From a checkpoint of a small mixture-of-experts model trained on Wikipedia: 36.9M parameters.
Below are experts of layer 9 (counted from 0) of a mixture-of-experts language model. Rows are named router (the router's row for the expert), gate (a neuron's input weights, with its number), up (a neuron's input weights, with its number), down (a neuron's output weights, with its number) and show model dimensions 240-279. Each number is 500 + 50 x the weight over its row's rms, rounded and kept within 0 to 999. Numbers have three digits each.
After each expert's rows: "mostly gets" lists some tokens that are sent to it at least half of the time; "comes before" lists some tokens at least twice as common just after its tokens as in all text. This comes from a sample of Wikipedia text that the model never trained on. Tokens count by the router's weight.

# expert 11
router:443516457435522586397557544443515451513528522442536506457501611525528409512437469534468372492514484471607436566505480557
gate0:453487393470392501504531650517569519557572484543501463344459516551527480481455449568447499561559515532605569543460438532
up0:487498565493460483415514591497458499540614615452546415509527535513494528590462503525479577518580602551535535532510440485
down0:458495519499431538598566492552570486536538485541505530457481531398415521481358470608462433475474439534585377528587558598
gate1:510420490438532454507539549446436443600497537565564644407464497434502484526483492389563487394466562567513525490543534506
up1:496456542542428426452491414554534454493505476450537458479495500579535548566460484515483507497572455431522545429454461479
down1:401441493533540472571515409591405493490608429486500499567491434555475460520584498465549518523499414523497459529480540578
mostly gets: " was", " him", " when", ", but", " to be", " used"
comes before: " the", " to", " in", " a", ".", " by"

# expert 10
router:442497530477468482490466449609460524527501449489573495571530589458546489492560470578442438466432438581491516519548543547
gate0:594445507404394473476642522579424557573554589461518478421470510489516481508598527452456433497579524503497527428477534490
up0:495589464503544546453518417488468461437462467540564481509480457528457336464422524489584469483466476456530441533465440516
down0:451535447537523533530378482467460583494495425460443414567501399499434542471440542479569502477577522457603499587462503562
gate1:470553538527543462412488485470501445380453568440499463488403528435471518403527547545381474581502528468519485542544448518
up1:474559453523528393445516471493459433459486500444488587476432545473455543426562544573445531530517581427517480548496497483
down1:525570542579599451454500483441478513521483535514465502537442521459466441412384473512527397465557519482530492540505505516
mostly gets: " |", "|", " |  |", ") |", "|  |", " |  |  |"
comes before: "\n", "|", "| ", " |", "\n\n", ":"

# expert 9
router:565524559451521505491492489445559591524458507489508436596432478493512489439578567618491533454499414426447573540452452441
gate0:519588438549554518431620490552519499543586479431540458639579470471483490501442506469496449487562568457444574475451463522
up0:440478496434566361461537515553560555476539512519486544548505495558518610531382475411479463504500621501510579437530441524
down0:565457395457462586490475578504505536550574558479497459562451633561566516343491514539564471488499536446461501532432558580
gate1:534489493455446549542538524482500537552535511520494530534499461537505595513526537559486506486508502477499493563456475429
up1:493477412433361428611424564448524502507577464485491592456453557372374581523531509526471405405550464508457472566458478508
down1:414458496617549499457449461486524509528532512516555506441422565568539512393533407517482503449572654543539563438588503458
mostly gets: " | ", "; ", ": ", " in ", ") | ", ", "
comes before: "1", "2", "0", "3", "4", "8"

# expert 6
router:499495512494404454487578594499482493492558501516527502412459558550507493499505505575478539459565517446499400561533426452
gate0:524532463496526438474594434448540536405559517440530498554425576528530442430484483559558522485519537440435446539497435446
up0:478601479452551530495499506531514487547457518498501535505516393535482499516524464561450461578429458502562623484546520542
down0:432537458485560477510445552631496466512436597487470600562519544525493518435422492453542488495486530555479551486473490552
gate1:558533581498467526484524475510531553545537507560480499493402490430582491454529487481474512492500510547495556470523526480
up1:516539499562640477503540500460443434487515525505531422449442620420526466476519474567497522391578481506456497491616472497
down1:538542469447498429491542512493478549449528410389488527502543578502468502473572526527460549502641521531510503540522444532
mostly gets: ", which", ", but", " they", ", who", ", he", " who"
comes before: "\n\n", " The", " was", "==", " is", "The"

# expert 3
router:549493551505534529504437477405547528515486497465569438557401566453518468497536447516435575555488512426414503491569564442
gate0:425518491516561626422453546389512568531458488500567504523465542413493552447484448460531524485499575447490463555456432481
up0:520470474506423473558513539599508481503503545506428507541495544520525400532523480505476462520520453596477480466502573496
down0:566535602440562523530492484546437457450501532490540511528497531407467565432514501401432510358506471466560503539501478465
gate1:479459606499525610582526522472485525497503512516455535469445504498495518546539496392422493468466540572521483447460444508
up1:502591422562565486521441492487461472498544472503429446484548547526380593492488471508529437553531576455544454462502475462
down1:584457552520511567543464474486561436466520492467486502495538449431472446650439400441410447601534604556515420413509483470
mostly gets: " km", "%", " one", " | −", " / ", " six"
comes before: " | ", "–", " |", "0", ".", "; "

# expert 0
router:521480491472468424536512424419560466445484415596505578471499516446506476429499478479464660544476554472494488467538349511
gate0:459521488522479500480584477473482487467493507513395604469494490482588421526534506530486560416492372486470466514547501489
up0:518540454406418499578575470461526450456463561432451592506403548538521430590489554520467491515468470483581506610459531572
down0:456487462501508544541518435492504434422443424421489519525433487576558564524473515612460504553503576336524502540430419428
gate1:457438495594512515493511552594440495427505515563618474474566528485492481550593541453583516503529390395548479487497527460
up1:486514472478448557582455554485487446496417441401457464542495533494572566515484526408445463455528466647453452440543504494
down1:571389487503543478563484544489443447460502513554500527489520471369498498394474471508459566520435480655544471434491482542
mostly gets: " University", " County", " School", " City", "ford", " Town"
comes before: ",", ".", " |", " and", " (", " of"